From a checkpoint of a small mixture-of-experts model trained on Wikipedia.
Training: a variant of SOAP for the experts, 331M tokens.
Below are experts of layer 4 (counted from 0) of a mixture-of-experts language model. Rows are named router (the router's row for the expert), up (a neuron's input weights, with its number), down (a neuron's output weights, with its number) and show model dimensions 168-223. Each number is 128 + 32 x the weight over its row's rms, rounded and kept within 0 to 255. Numbers have three digits each.
Before each expert's rows: "comes before" lists some tokens at least twice as common just after its tokens as in all text; "gets" lists some tokens that make up at least twice as much of what it gets as of all text. This comes from a sample of Wikipedia text that the model never trained on. Tokens count by the router's weight.

# expert 2
comes before: "\n", " ", " 0", " —", " 1", " 2"
gets: " |", ";", ");", " /", " —;", " ·"
router:129151109095083164147129160127163121154146154129128122073144125112147067100105123142126116148076147127103122127097079093120162183168182126148151120085139116111143088117
up129:129116153103136131157146151094157104126130092132090173163055119160089096098134060098142137085153162143166120134127173186191070159141214127106123143081088164162187125097
down129:086064160186166107142143169123128159136138135111175143121093112162107170120116127067129150166136163113128143119174104158154064168135125115135147121126096168102128036106
up130:101127129181141106136084171126099150167150070162116115144110110138139132126163070115109142147109107096160094160122156103115095151092159093087113105063126097189062127102
down130:119093112144149124108140151096095111113094160086163160082125111140144143126145102162151090137119162148141148144118088166141181120134118086183158086139171157116152101139
up131:104098111121158183149228111100143162112132149135118100139144154120139115154172124149105094113126188129123130160126155140167136162120113147153152117078101123127151105147
down131:139169100109134087078105123165147124130132110082087155151122152181108128117142128103176034070155096103092129155082112095103096116090150153153094184145132069129131106131
up132:091181136158136108173124148085152161108147149123190125122182162075099111172133120142151115104130087080124148168139069106147174110107166141127141167108123074105126093087
down132:171204131160134117117151095088105090131171133093132175149158106120134115115095108088166095125036109059121164146121110126118104098108139122127134215134130116128103152119
up133:121101177102095111149107096162114109073110171163114085104130110120154141100098101134128141137141101128094105110137131078195158166111139109071087156094106119102091128163
down133:162168091144161153177119151077112194114125134094145108167108147167114143101155121096137152171065130083193107128096118064081109148134175129129136067156128059195174090141
up134:162083145119104143133176161145123143128161094063163125101100114165077209059101123136169076155087127100105114167088110066099158159123100151129138171104055109127160140049
down134:149168132076204152108128151147188165144148157132157150088093155087137143095154101106120134101111174188145163096083142154113196144123141119101142110148080126111110054193
up135:080164119177081101105151124139109153164085111135179089148110198133068123129090147116169122117119145139109082150107111150144090114098168163085117201141086145102202137087
down135:147126167090131162112121158141107122165180153147138145061089064113154068158146113144155163185142117131185142118141150073120091114091128110117162122184146073083121156126
up136:079107145157132187129127130111121078170116077137118070172149099127126135135160121078143163106108138133121136170139104158100149096138181149113149147142116127126123083099
down136:117170141160100085150138154146106112061150155115136176087093133192138155141112140066109127190140161126159116111138111095114103164097105153078171124123127165083152128132
up137:090151056139146059156095114115140141164117089127138153141152150178105149101117102191134096139128158174112118196115075082160148135141134111174118130097082159098160183100
down137:100159109103166136142166154149078158186140127127159162140180151160147093114157121077147188128101051128146144086125199134142148072151112146169134108127160089173085154120
up138:144075096179155130180097134129135138175103091121170122152115114161142136061158085105106184096095116144172166117096098103160137182143162185109133121179083087122086096118
down138:088090163144146120085101145112139138097091183108127145147131154145114033095147128079169078152126174136135114141105092094110098135157102124068151080158132078168175077138
up139:120129104143092127077157201131154123134101103110130188087130134160118107105135074127129152152140127160125094156152087078102116066078126080118101097118175121113141135082
down139:115145152151074113153108164116114084160229147127107096102105133139135130110179141120108159105062150097126107114085071140168113207084083089102188113099145068082077131146
up140:148146146127147176155129101160144095190172123066139125167137063144209122154110144115132113155091103126133190104135102156137151111157148125148063115118169116146163104099
down140:138148116090057126111155134108159102099111165143076138114168173119103128174141149110107107127177149140128168116137125115104159183077130152136203122197107111116133138166

# expert 4
comes before: "-", "|", "\n", "The", "In", "=="
gets: "\n", "\n ", "\n\n", "==", ").", "\"."
router:107150103078116157158161156154133139148163103136104147088133091103161112127087124141100082102103134103107132113128066123134134149130151133110147146103086095121124147119
up6:137128152102140136173138149120137152169130158131133090126128152120115090084153164132125183152107152089085162117142145121158131175147086200107112138154099126140088133127
down6:127106141115128119105142137074095080133122139112120131129196161120125089067121109088155130176145181119156114151101151182136119137136209093159178175164121141076128198111
up7:187154153130126069102130186140150113103124157150098133087094116148098173150144180136107140088125115135054134114089182148139141098123193080135111157144176145117148152121
down7:134107124151100141113114136165180120141083088098104115106138132079091122095115078199082179033191168151162164146103111116132104124105106065126092137142196138172140098080
up8:157089132073093098147187137120160162172179117137134119119092093122117104105131133148189180131118192151106075154137096141080125106108165111134187153127097053161095131082
down8:079144141114175177119158133100088127169135158103194077144081183148138116088094131147117121120148046100120157130165104190120145112165158200116178102086127153173157210157
up9:166131138141112103119128118152182136138092098127107126056109071085109099148083159154062100077118157129152091094112126153180134107192115134170121129129078144124059124105
down9:155132113122144161164142130113165141124160123140123167100126148101143119133134150158124141063189099125142127137205127077122128151092140100154120163140091165151081139142
up10:136120144103171107119114127161138099143178144137062125155200076106065100093101132091155147076112120144070183089093146067126126104122104141191114178106138129127152139120
down10:119131129127165133151111096129127131120126177081122141105087160086144132169095138194185159095164149127167127174179154122140156182124100175128151094122119141120171179104
up11:082122095143112138160075152124131117187093063118129114121150081124132200153098148075093165179132130158124186082160091069115108119118155147132112129137136138140153110181
down11:085119160124140108101104111121178151127101081156169176140187172126083107081204124159138098076092173134055116113102112112132117112158135169085146154112111067135160122103
up12:129085174102125071146171157174186125158109120116147101142160184092154174127084150108098160088102109181154117101178112107094119132148146152143159155188150111125140080110
down12:126131104132172196092089097100111133139186127159115108149156143161044125127141102127154102127133165080114099189155157135097133080071037134128106126130131145124128200128
up13:103099097128104131169156135150124167138140130165079125173135165120128107103133127059124168087129066166081147186139126133123108166159094140115084159116106108161169125101
down13:124135151147164110120108135081096167095158183152091110078106109142129161184158106189096168172076135097106162100089108166175139087133176149194155105154101162137120179143
up14:099149132095165121169116166147117141103107136142128065130050126080116155135154103115170093149120146085095121099173115080108143195111124096167142181082153196195100103145
down14:157124147111153127117090099107128119105102105172124105158106106152182101089107192164105109096179072158154137142099146137128109095161132105125069168134135117117164167152
up15:061170106100146163149145148181147083139149156137124154164099141093197115092090111188138132126143160147171146141169103161172095144144113180150145183179108100075134198105
down15:205119124193178140165131137137106118077151158190127083094147117184055139149158097115159087113052145083130182115178112115187109131134121111153054143144164126132144128156
up16:135183149094136154115093167128142096105176181131123093124078129126164106129176119105121130166133145114109117147101176068122170184085150117116108150145150115181170128112
down16:139064076111060155151099195125168178116086112122162174133145193131181208146089135128084175092163118170117153128159138167077138145113123118139127100125135158141062147124
up17:100151133182165160123163138108092127109134124123180104163135146145179135138149178112079151111074104091107167136150164138077145126088109141128159122164128078152138105145
down17:129078150104159083159127087160101185123080143137123138083133090106118096103107118125130049133138173177158105144065083098156139083143142158086132105080141136122145116147

# expert 6
comes before: " the", " a", " to", " his", " by", " an"
gets: " for", " to", " with", " from", " after", " on"
router:095153142095089175117096136126133193202117117145117152083113103104153095145069139180127080082102167091078140128095109093112136186148170106128138083116119130066164143135
up6:171071083123117147087195149142146089109134143153090119103144172129121131089132134146127137156126141110087123092132084062094092119103155141062129116063125129159178154136
down6:134128133157176112114094125126135165098103140097147113157122151116132111163096139190167106190110142137151121146174107112137099121130146164124100138114128149099107099125
up7:110154184175119076151094133155110151137154130125055164109132103127148118115078126121156094107145090088119117099121099108149157161095111193096195113152063124152129152149
down7:179124097107200140166101117145104129117100152143175179150113110165083152136124178136122053112132183137110060153142176093065098174120113134138112140135090150127137144130
up8:158108140106171181075177069065151151155111109155095065097214129126154089167100154093148090129116108097105110184146106113068159147187127099199123120089125161167081115134
down8:178124142128159165173053097134084167146112145159064153156162167138097168109082074173124146103167163121098126098182145058137128129160134129141159104125113111136175174115
up9:150169100128125077123126145139119114175083168114084092122150133169089190113152150145136121113086187159074150108070152100166171145119157117186153054164120189118127153152
down9:141117100100133143064086080107068158104157091160062207092145131162140189133137150136121112146174072163150109165190061091152179134113114128130108082153159075124140114174
up10:173140125132093129194112080127096121119156120109130133084140113127144125069144145155173117177176134161150122133075140123152146141102146115121114130123070060129102163095
down10:127122157121140072072131156073103151133121102159127143099084121109103139136152116112157113140149134159184090119203137107091127175092196146098132184146146114143177102174
up11:102152123096164148090162083102076190149179122121124158138118082128086090132112089055158125157120161143084141167148147209169151077150127144106160148200149117106157129048
down11:105118111058150180127131137153103112145125173151157159088084139123090107105096146065103107129020090135126111154191129098061102141143122133155178134121125099118098145146
up12:144129132126153079164101094175134178138110144136124173096098103179165106062174164081092097118168109078054161161145110163157124146158105113172164183119158156104097123144
down12:158130127086216170148128112159133141113129165107119191188090144086198144124147162145145168137090165119146114114140121133158104140127090126136177125159107099159157170160
up13:174098148073153126138188128116105144170160090126128175176170132085137144120097172114128091109096140143055106131092137189148111121163110153149135132166156150135099130071
down13:131180133074123128148130157159043144184160114110130149131116162120098129130121072128139102141134125123115103202103069129101137185162106047164115168134117177057123110170
up14:127123133167147141071091152127143094213150137138131127080130133202113125129119102153065130115157138110088130127103148101152122099148169108132159140126093141121110102139
down14:118164114123153155057144111089114148123116166156088131108128128130136138084115084095144138139117147155090161090124157163127163199080080111127149063121130177158104142097
up15:155099061094143123107150125188130147032142093148104140081103140074075131116158199050102137143093109154100130124130108075074147199066090147080172113091154125127124120111
down15:132191164091120094117121168123067126151134173103163108121138148131105145165080114157147118141098078214121126085179084140107155090143092133159091107136144108122127091104
up16:110180167126198125108138128161051074126161091166186125156118109147119097069138127146116104110165121115100114120129122127126144130144114149108094077120104102118125033140
down16:077120078116081162089087116147145155105096112149117105135116112097103135090081080098139197094135101069158088092185162111125123155122176124094067118147061149144141147058
up17:136123113126187140112188077092119086114129075132149131169093113092163100111127146116075166115096122115071113104112176093099150132168084105134136114133100084148108135119
down17:101135127149183145111138171156091137068120132107112104094119101097129070179136150120078141113155150079124126093119120179134183135074087071122129151164115170136120152168

# expert 11
comes before: " the", " a", " his", " which", " other", " its"
gets: " of", " and", ",", " or", " &", "s,"
router:094119109080130132113151150161125137117160125138124126058132124124128107130099129116116130083069083132094085112129125082118162151163140110134170136103128144107155139084
up6:110050118196114101101119071125108203114057161091073101096119158110132108143118119179103141066142125097159144129115132093101123184138181138123102143098090122071120134078
down6:122155093163104121076091106120122132155088143147113143142203192139129092136126119115162095161152043149091159083113090089125101023179132120094182190143112165099164107140
up7:125105114077096095121155108144115190163101101116097147111124065150133197038090078149137102113143080152084120172136149147116118155117134115166115155096142149091157088130
down7:121123123144120172134180178144091146113124129157156178164076149087085107165133154108137197174185180166095088091101166174096121139131151146141146115052125133191107126153
up8:112136119106165141157155137191137141197118101100141160083099111153110134197105134104131094084100116136164086123151199119102143142159135148138151190147101121106108121091
down8:172118177140087163155101067106147139110137114118121195152175170097120114111126140122158125127155175155131158142068159129138103136128118185090152109115145140123160141094
up9:112100160094168137085173142121150177183145129116158168110141142139109106148163135127097087136109143115057092153060121127068143119116117109064114143100071174142131173135
down9:120157121146157120122115142105124168072132133115112102122084167160115143126124056128098114172096122115112197114139145159185128073161129133125129063132029114126086135180
up10:116154127138119159116135119168134161076133216158144052114088109125166130153111146106087127093152152065106129145112064128125128147167076167124101134043128124160076124135
down10:125106107077101139137159118099114181146111105115095170101115124123173146099171114158148136109144144073102118158112163081104152127124164108088094131150102147137138093140
up11:152147123127144121114139141146085071151154081094139140150189170152180201128134135051164146115134090124104100166133123107147159116157093144076219088111133176094135130144
down11:090066101130114096089115121109129132158130114144104189128112110146131176121095054163114144139182121125187081118158135124110154129137067133147074103128118190140115074096
up12:068160149108108152136146103143084098100146141091117121125101053095136154170089074198098176134091078149108124138099110134082161101149134120173100137167091218100135171154
down12:124052121213063110049109125100129087072129073112114167182155177151159173172151125105143101184044138120139142113188150123129174177092155133182122114092133107188105138143
up13:117086108110071141075151143131122131148129125181155165155150098152076100118157185137088124069124104101141139167098154098082144143158141067136176088065119163116101136124
down13:136207180156161119133149141098140136129107165181168162081069093151112114134076088089105078120167130158042105145085137120124164103116177123128081118127162086167075128211
up14:084103122119158099179118133144253109099145101068156194098169155126171171198114095144139050105110108156115141079182104125133153135139100096113148075133107130161093155233
down14:107105131114059150140131166142110115129123152113093082144159085129182174180097159146098114091123146098158110106179116188154102153105103078154104131155135089074096171151
up15:095121139104126139118107116045080140108108103132149119084084090151120116093158087128109107155144095126206117127142117146082153130147133067080105121131138145116085199114
down15:197145094158121072093168075107161113196126088110169109160153135106170155178082150129085209095164193101180118125143155145183163156142084115164118135135159071174138149081
up16:059114129091130140110141089135090140129078105134137091137044141171141097145168067086105164116104120110138142162133110152162116106103065146125119146093153098102121119127
down16:169132121132153138153098142129140095138094136124125211077153149123107178106199184103108123074126145123104125099114120175123172114159181132134116131130129140134119137104
up17:138088088152137117092108118121157183107162094078109169100102076120095107069089096157102133136116102146117103107109139122095113164121177105124112168113103211156162116077
down17:154092115130121142103182059116109178114163123097164137099157130045131166168093159180125168149186123099196140089098120134132152141145149120153097110156100112104131100141